From a checkpoint of a small mixture-of-experts model trained on Wikipedia.
Size: 12 layers, width 192, vocabulary 8192, 31.1M parameters.
Experts: 64 experts in each of 6 layers, 2 picks a token, a sigmoid router.
Training: a variant of SOAP for the experts, 289M tokens, 8820 steps.
Below are experts of layer 7 (counted from 0) of a mixture-of-experts language model. Rows are named router (the router's row for the expert), gate (a neuron's input weights, with its number), up (a neuron's input weights, with its number), down (a neuron's output weights, with its number) and show model dimensions 0-191. Each number is 128 + 32 x the weight over its row's rms, rounded and kept within 0 to 255. Numbers have three digits each.
After each expert's rows: "comes after" lists some tokens at least twice as common just before its tokens as in all text; "mostly gets" lists some tokens that are sent to it at least half of the time. This comes from a sample of Wikipedia text that the model never trained on. Tokens count by the router's weight.

# expert 33
router:121141113124064109071158190112153095128119171125168066117135153213150100070141146170168119126133139154140075056159138085166119125194146176114120135122083109091086134103121061123177138139103133144181163166142145119118163135103114159144158154166087125134128165194102162135069096092172175119093172140128123136119115071148103132131150092103149134078148168135064151151126148084077143144170105104129171130147140150087094101149144093145147118089202129105146122177116141075114131116165137114116135152203098064152074110111113129153180189115112131157112079116154103097156171110139201131
gate3:121124063127073121140120134110161136145058117127158110119097159156095116150140116106142129201088067124106119125100102146135006123143120153115117158142085080125121107112127134122180129123146117170138101126132101081111129151160105053097109130140150207104069157152093109176097067076153115101147184161100116154127115102102130118079118070130152179129075185160082144130099114150128156111155079085091166055115073113145117128127177168089111121076161093166087107150145129121102143055172100110101118178113081102143123120067093113135103195129114106161133139135166168167139095125103163114
up3:117108072130074132129145140142152140133057116133160114136102160165102123160139104110147115201089075133112108121098119155126018132150138143135099175139101079121109086117135134113186126131134105136135094126154093098122121145155132068087110146145145192103073156162106109180097053076155119121128188169107100150133122102111125101067109087138144186139067180149095147128106098154137144106154074092080180045118081122148120121142189181098112137080174106181103096150144129120103146064167102115100132180117075083146130110057099127134099180132108119163133154140175163160140101136093142124
down3:109128136168093102122152158131118077139103141129161110074090080125089220164173136143128108151079146184140113113111130169118128137077160156128143097174163125103117152171137118074107135125054132135113199141207139112171141079151061072152102104087116188128086141111112163095164168159128104140082116227114147104091122148151152112071125077107162108141112091176133085132153128130102138109119071140127151107129124186111145098144104173118143123171120126113084075139056118191116103078150176087114172152151157136094133069120084124188103117115101161099097118125134102177152125119101124172
comes after: ".", "–", ":", "′", "°", "8"
mostly gets: "000", " million", "500", "100", "00", " 500"

# expert 27
router:143117125151074078168115130119130179149114151210120128127214127121123084095128095138156174088122160186136164097176134084125124137114103115094153104135131109080102140116152134084174117164168085217183118147103136132115120161127102123127104115169062123074175107154126089160155160147142142118096128106086161160120120156117104142146154139116160126101176093140097145157166086087157127093159107104116065133152130127100097137141125091114142108067124142172127153132104124170073095181053167092115067154131109144103092107186069118103167105085075098123141098073167169072097176136154163057
gate2:101108138130129145171164204108173132081151130179140110160141125196144132089148077095166175177169096167150108174142086123128089118153117144066109061084148132125116140190128123191138199122176121113141112133105113128098119085107098114191149129122134114104131129063117152131175167151133127166119151138134170120148095107143083168154139144107099163121132131072098103132013192125045120111074128026136109128139094094130148092104126085119126100180122110113131078159121139112133121112136099140122112115066101120129135106160104118080151145063116122147127165169166121151140155211119128099
up2:083119146128123136164163188093184121075159125165126121152121119213136136105132088096153162176166106176156129165148095124126069096150116126070113063073131135120136147180130119192153194134173132092117114145106116126110123078132119099168146115131117102144124121071133156142168146147136124174131155140141171111147094108118071174152146135111103168117128108070116119129003218119058121104075142017122122129148099090123169110098107075124123102172118129113122058152108129131133137103119092129111112112071125139129141112149089121071135136063112124151129145158157116152127149199117119119
down2:139136119126169141097090167081127124149087116116129117089096088128072206164115111092124107136139078107107116142115106103167153175178120044149171155137143166131185091145160127126110123099101166145115118110086141146151096142103163122084170107106082077090139145112176111077093089075141136155124227174092085104166213109100164145119148118166132176139127128131087147191165116100194125163153142091128105118158123108128170166173145085089117097112145081041149105177149128183121122117145116159098108160122148103094125149138166070089124143112102160097124090120128074111179135122113198114
comes after: " |", ",", ":", "-", " of", " the"
mostly gets: " S", " K", " P", " B", " Ch", " H"

# expert 16
router:148129127137147094153184146124184159145141096147149098126121129137144093094143155135135086106133142127133151085139148092185163090180128128096146128131109159148100139123092092108137104129098104130163175176157113126118146176142030130128157130154106197069160136140099070092162127068181141110134119100116147182104149167101138159115185126076175106061165108146050201217173100102093169116146118084053109174156153117097098126122093100145172087104133175124089100158107125101147119124069151110125103127161131118114112095198095138176174110129153075115137104126153171076099077093110122145
gate23:125095077160142113136101128181128202088063166073097157132154078128108114148120175105124082157135158111167108106101092167134087098153142134179126145132192128110073114137123105123105163156186083128117097174090128098112165132201145176139139136100117101112177089114133103101174118109148156088125163132119139094144102116165143086087165105118144138140084067124117116119129171149114154169129184135084143151102128167166125143181089134147164081135171172094167169159087096102128135103121138110097099102154089074133069093165110126035144113162063135012113114165136131138139128072137127162
up23:126096113149106110145086137193117197110093173069140129125141069166103142156110191083108068120138116109134119111090117168152075084154127124158102133131118070114090057131123097095102104133164088090119103133086091099126158139205144164159099149096100114103183086104146088082125166116135136093099098111098098078128108150129166098136171126175144139161081083108126133124124104163170145115157157115093146157147127186135135130208095138100118106131162182107137186164144140086112157094083123077118098139145102047149084083153125117060174101126128146023092138174133125129109143091140128162
down23:171115083181125166163124134131120136066126130137104106155160070194110094144097152121179133141140161127083115190157152111145135070094072207108130148175078182164114191140076159185182090072058057133147125150136135102141141139115138144163134081087170093109075173161103131110159130111176074152111118159133098128153110124137164088139156125131117088060081130159121100130108182115166109119128120145132141082127138068141114090122094125108163125149088135111151109131147143114102171139136144165106117162134074090147071146106112140191098148123193137098148114201086166111099117201114121118
comes after: " |", " ", " —;", "|", ";", ")"
mostly gets: " ", " —;", " —", "\n   ", "frac", " †"

# expert 59
router:111117118136145095078233160144109101146142110186122113109174164119188119129186134107188073125156126166109149075161072123105163124176106151082160145139108087175073185128088074126111116102131129157158083133152128127095187170139092108148116103166134126071192143120103133087086072121159178167117153147127182126102139130093101102096127105129140162099145125131102114164122136108122176151158073125088142191188124107092092114099136079075124080072115141149124161149114093125077116095155107112133106164189044141161168134191070137128150112146087111121114100123137142088090112099127158141
gate3:075146145145122102146101094102109066114032167137114147123115116147086069118155120105117110095168172126139157098159191101084117096142112147119142125155139074163101112096106137141083124151192170116152060173093115120111066118170188085132074140129120157105125137108125159132120206103135148104088076114118122110136116079129148084108084108137116165095176073114141145128120088041084099137111114149098091132116075157120173133094123074153180075123084115088156135161129103129125099110092161099072115164106112105107075120096061158127112126149110124187137123090130088168110160067169167175
up3:106137176119097147112128135145137100124070121151196194127091144171132112149113157126110121087171115124132177121169120149094141122148077111105147109148095081153153118112043054170136104097117153071125120143207143176146109105062130157083096143152170138089127089110140110150146185153104137125094115061083142128162171155131083124154087130115114137121195128128157105102133161111123126157104085134143124125078138142140114063171128111133132142155147172096152158158123106194146130139103126121075022153106071041094155091177164166111115112069163107182113176131123154125165084153151147158
down3:123166128150065119182114061149096086175128115136156173176160141170144170105149133076099087125165110194149146100155098155213123155126116106118101188105120101101072121152152144149134156099082098108134155112082162075121130131090115128126077081116138055155138076095185113173130174183137141182176171162121147185150183109091122065142137163168153159130112124120138150148148153183197104093094102202076089106128136152160174175114137081181097167132121100114110085152115138168117118161170141065107115094132094132145123134167098091126112149107091131155106148108131148148099134136114105097
comes after: " |", " 1", " 2", " 3", " 6", " 0"
mostly gets: "–", "′", " (−", " @", " (#", "',"

# expert 47
router:134135050138180110121132160199138156187165174149147139161183140109178155136164117176117129138129113101142151061125131121122168140152073112127157127137105137123157156183125108151123138062132116141083142120126158142146135145125153125096102153172112121099152100160109176094126075131163142082149121161075149157127142118200175161086122160119169139123169166119089126149154131127183116116166064114108055129112059114099130150096137143109108121183131172063129137145133146119136021152116084095179074127166092132071130144197073102125142142106076122165121127026139136116098128123179138110
gate2:154123141155196148156178169172160147114171086131151100153161132092144166130140150162153117102120164112049136105143091101102179135126158159143135132124107110095132154108189118138111157141098148139111167147119175090104059146149175136162150187109107122167145133156173101107163154179120127159140075114133148104106068127116096175181148104072166156074084131154157121176167134102181060120191156139067112138119131155145175130160164179099089098119107208113150139141074182166120163163133073177163144150204130129110159111144135159100143127141060110117121137130102113086117144148069072089
up2:162140160155200142163165182188153153111173097128157134142161120109142182124135134171135124096115156106050157109150098119111175144121158171146143125123118101101125167112178137139104162123106164149099177159108162079117071139134163133139142189094107120140144125136171094121142146175116122181136078117145162102096093146121097191175141110091163162070062129153170132168174143106180061138174141133072112156130103162146169136146151178081095092115118203098148133146101192143127159163151098165172127142222110138126154117147118148106118128137048107109111138133101102096091152160071076076
down2:127128094121115180113140142099127128139096200110133151089168097190155160100137125102087127053100139077133097072104142116086128153150191148148133101143101101151183127116139074129144144164132096129106141086094121108187089112128122117072039164118084109144189108128141072136141100118197125123142116177192159150154110097134123168094109175188128064072092148181163125136206123126123116105090090110154073181133129132162130095103067105149099138118137123134135126070110224140154154202146085146144138144166157076116117161144111116126064101142153121118141133141119138073102096137112118142
comes after: "-", " (", " \"", "\n", "==", "==="
mostly gets: "Ch", "Gr", "St", "Ad", "Ac", "wh"

# expert 9
router:131129112127088119145171171165153155158158135148162139106144130082166095094140189163171069106161119173083127093111173091108170138173141112112153145086080140123109095113093089125158164099119092158124163154188159137072124148137069114133147128172121178085112139170070117131085141077214131063122141096108146133127140121117126153122125081081181097103152112151075167202148078115101133123139105107063146130086139142099105110100104121138120075144121148094146133185106131138112111129079100115101137117142130105144071131221065112189155121110154073160147093118174176116048124072138122142
gate2:173100149099187116100162113093096088100115122017130115156139174131144105130108136123130076127080148167149115156101178057105157117175128079141180168093120088133164052125131099175116129086169155168123128124171167063062144109101110149107164156167035119128109167109116098133091194099117169131136091151164154132100156148133059106094086125084096132060108126143177112120167141121115109132144149074123090099128135112138135104114115142121127111145109102112150166122165138117127198113151124134133202109156144097103101098175188110124171180129087120136115149131158086158101148055104142097
up2:060191154141093152133068125148118168131099108209111141093114085130103129133126091119142186135164129095098128112149063171159106142062124189115077106169147166137115190121109155074153132165100119079132117133093079177202114142153158105125080088063201141132137113114132156097152047138123095127123156111088097137145108138111223140158175131152174134161171130095094163133098133143121158125087115185134183164144132144132145173165164164140142121119141155147103096111087106129138055114146132145151060151086135160133144139113090175134121120128162161078149098121108145104147111202157130138
down2:148109114140162117160116174072108118156166160113127108123082174125123106155140098125115159080178076085136194139175163091077133117123119114094066179125138139113121214067068125128124110144090112138104085168168150131131104126117103168137130102082135124137180096096170117092170120158117119114102141131157126098160080096162141133132154125095103136123195145100117102124122178153084153167159099135134125163128079106088117084125150095075147135131124100143200102118109110138090158142155111148108057114066141080111117042108102119111093119083110150100055201095130096135077032105131187107
comes after: " |", ";", "–", " (", " +", ":"
mostly gets: " 0", " 49", " 41", " 1", " 2", " 61"

# expert 10
router:133137142146148078095146185140128143166160099128082147107179147102144137114121117150161111126175135141127079119115119106126160131120102155093102118101073099096102150136092101137131132125119134128194104129187143043094148153171039109052171150160150112088095130100111146127159131136201139117064098148167155078090142151098137107129139137102160100081187180164116104129154066072125131105167062091119146188099107167079067149134155114104138096117164174142133131173129118096116082112086156124112075137116127159166105065203111092165138144111045126172095133142123143103123126085140138059
gate6:123139129140097050143173102076120169125185151136150146136183122116159155199069101120127195176196076159157094167094128109102163095110139106091141151160141098118070153131100146146134161172093101150122072084116106069144152123129074143094153144144159123159088184119127123124170163104141189169162108171113177133166087098119115120176131133141186146139162118086047128151125153062122093204194153141090104154077122137105143134132176110123083124131091090148168146161116156117120094073113124143126098154117118138148094129139120150108110075134092174114093121095127203153142109108190121104
up6:112152133133099050169179102075095170127184145142144148141170107104164144192072098111141179166183084169135081153094127106099147099133139099091146149141141113114067157148101137144134149167085105149118056073118106049156173131135066141085152166138156129160093190098108114133179159101156174152168122171098173129154094085111099130161133136155164147141156126091059129159119154071118091195158142143071102161083105149108137128118172100117074110131094111159164147149096135112129088095114114147122099157115126143138086125149131143095110078133076198113098120107132190132140106120201123101
down6:110146206163126165082140079102198160078157071125106125130174126121167165104112162103143160158129029094118131198127120162146127191088171119124088130111068088108150173103122087141112142088113150104106109143113145158117123147176080161157126077099168149163142110180150143129128135118113112127125008094102102081104134151206113134117099145131123161167066148101130105151095118091105142131154113148136120134099053109116128180115142144163155120075110126165162105103138135103105115102142103156116129086181120087164109134122078105100084107167114124138159094164116110166135062189162162090
comes after: "\n", " |", "|", ")", "|---|---|---|---|", "|---|---|---|---|---|"
mostly gets: " Genre", "Professional", " UTC", "Species", " Occupation", " MF"

# expert 18
router:117090109181103075170134163189130151140167176190092140110180107100129163130120133127116087145122138119070088120153070092113137143097126136099157131121030168107095114120147067110154141165174142171116105150129123142132157135073168151149132099133090124104146108176133169168100115130144150158122159108132174169131102110139144120124130143125195108086135147162081141161179095128174109087185117098103070106157137179104006123140130110132116098155095136131162118144139120134054108130165128072116110109152132120141142136136047045095198121104128074157124080136116199144100155087123121132
gate2:146172116195115179110206067139127092103222139185137081096138100144077100120155151135111124136146099163110079111125154115107168119106139106138135133153135109144098085159123119161133103120100152170158132110122134116096120134059141155081187126128163086145119142069104124140092099150098101089173122116162157128094125150156104128176158120119122109121102163131153150151159140184193149067177098069172079134120135133143120166080182105095109053107136175132096070133209126089112164124125142133092146178106148105196047116126081112145100137122079091112145132098160083097154122136078150176
up2:156146123185100176114199078118133086088198134178147082094148093125070130118155148136128113130128108148111076114114157106118163112099131116138127136149155106140095098157126123180122117133092149156161137092110128121101120135068149148070172129124162096139131157056104123131110107143105100080162108123178137136093126143159098133178173109123114099134108162140157151155166127201202146074169119073179072139133132118132119163078181114097119046102125161122082065128207126093102166137122130138087164179094161094191058112124072107146092124130099080123139142093152076094153127143070154167
down2:105151146143118079143114189148123128147100145140077131145078128152111157142183125087096120147158180161136110168127088138116153152134123061157087135108160106143131150102128124026131099125083134112116076129063136144177104082163174187138143043095045071169150176070128137109130196176126101092146118137112114098155117145117155113125088135162163116115126098145157109127098089165085062138206078145154080121099157157177103094117128097103135158122083100121168158136136139166095125087078126130164125139114112084071149091086077133154110155109146162153107071134144194125142114116151084155
comes after: " |", "|", " (", ":", "–", ","
mostly gets: " 18", " 17", " 16", " 19", " 15", " 13"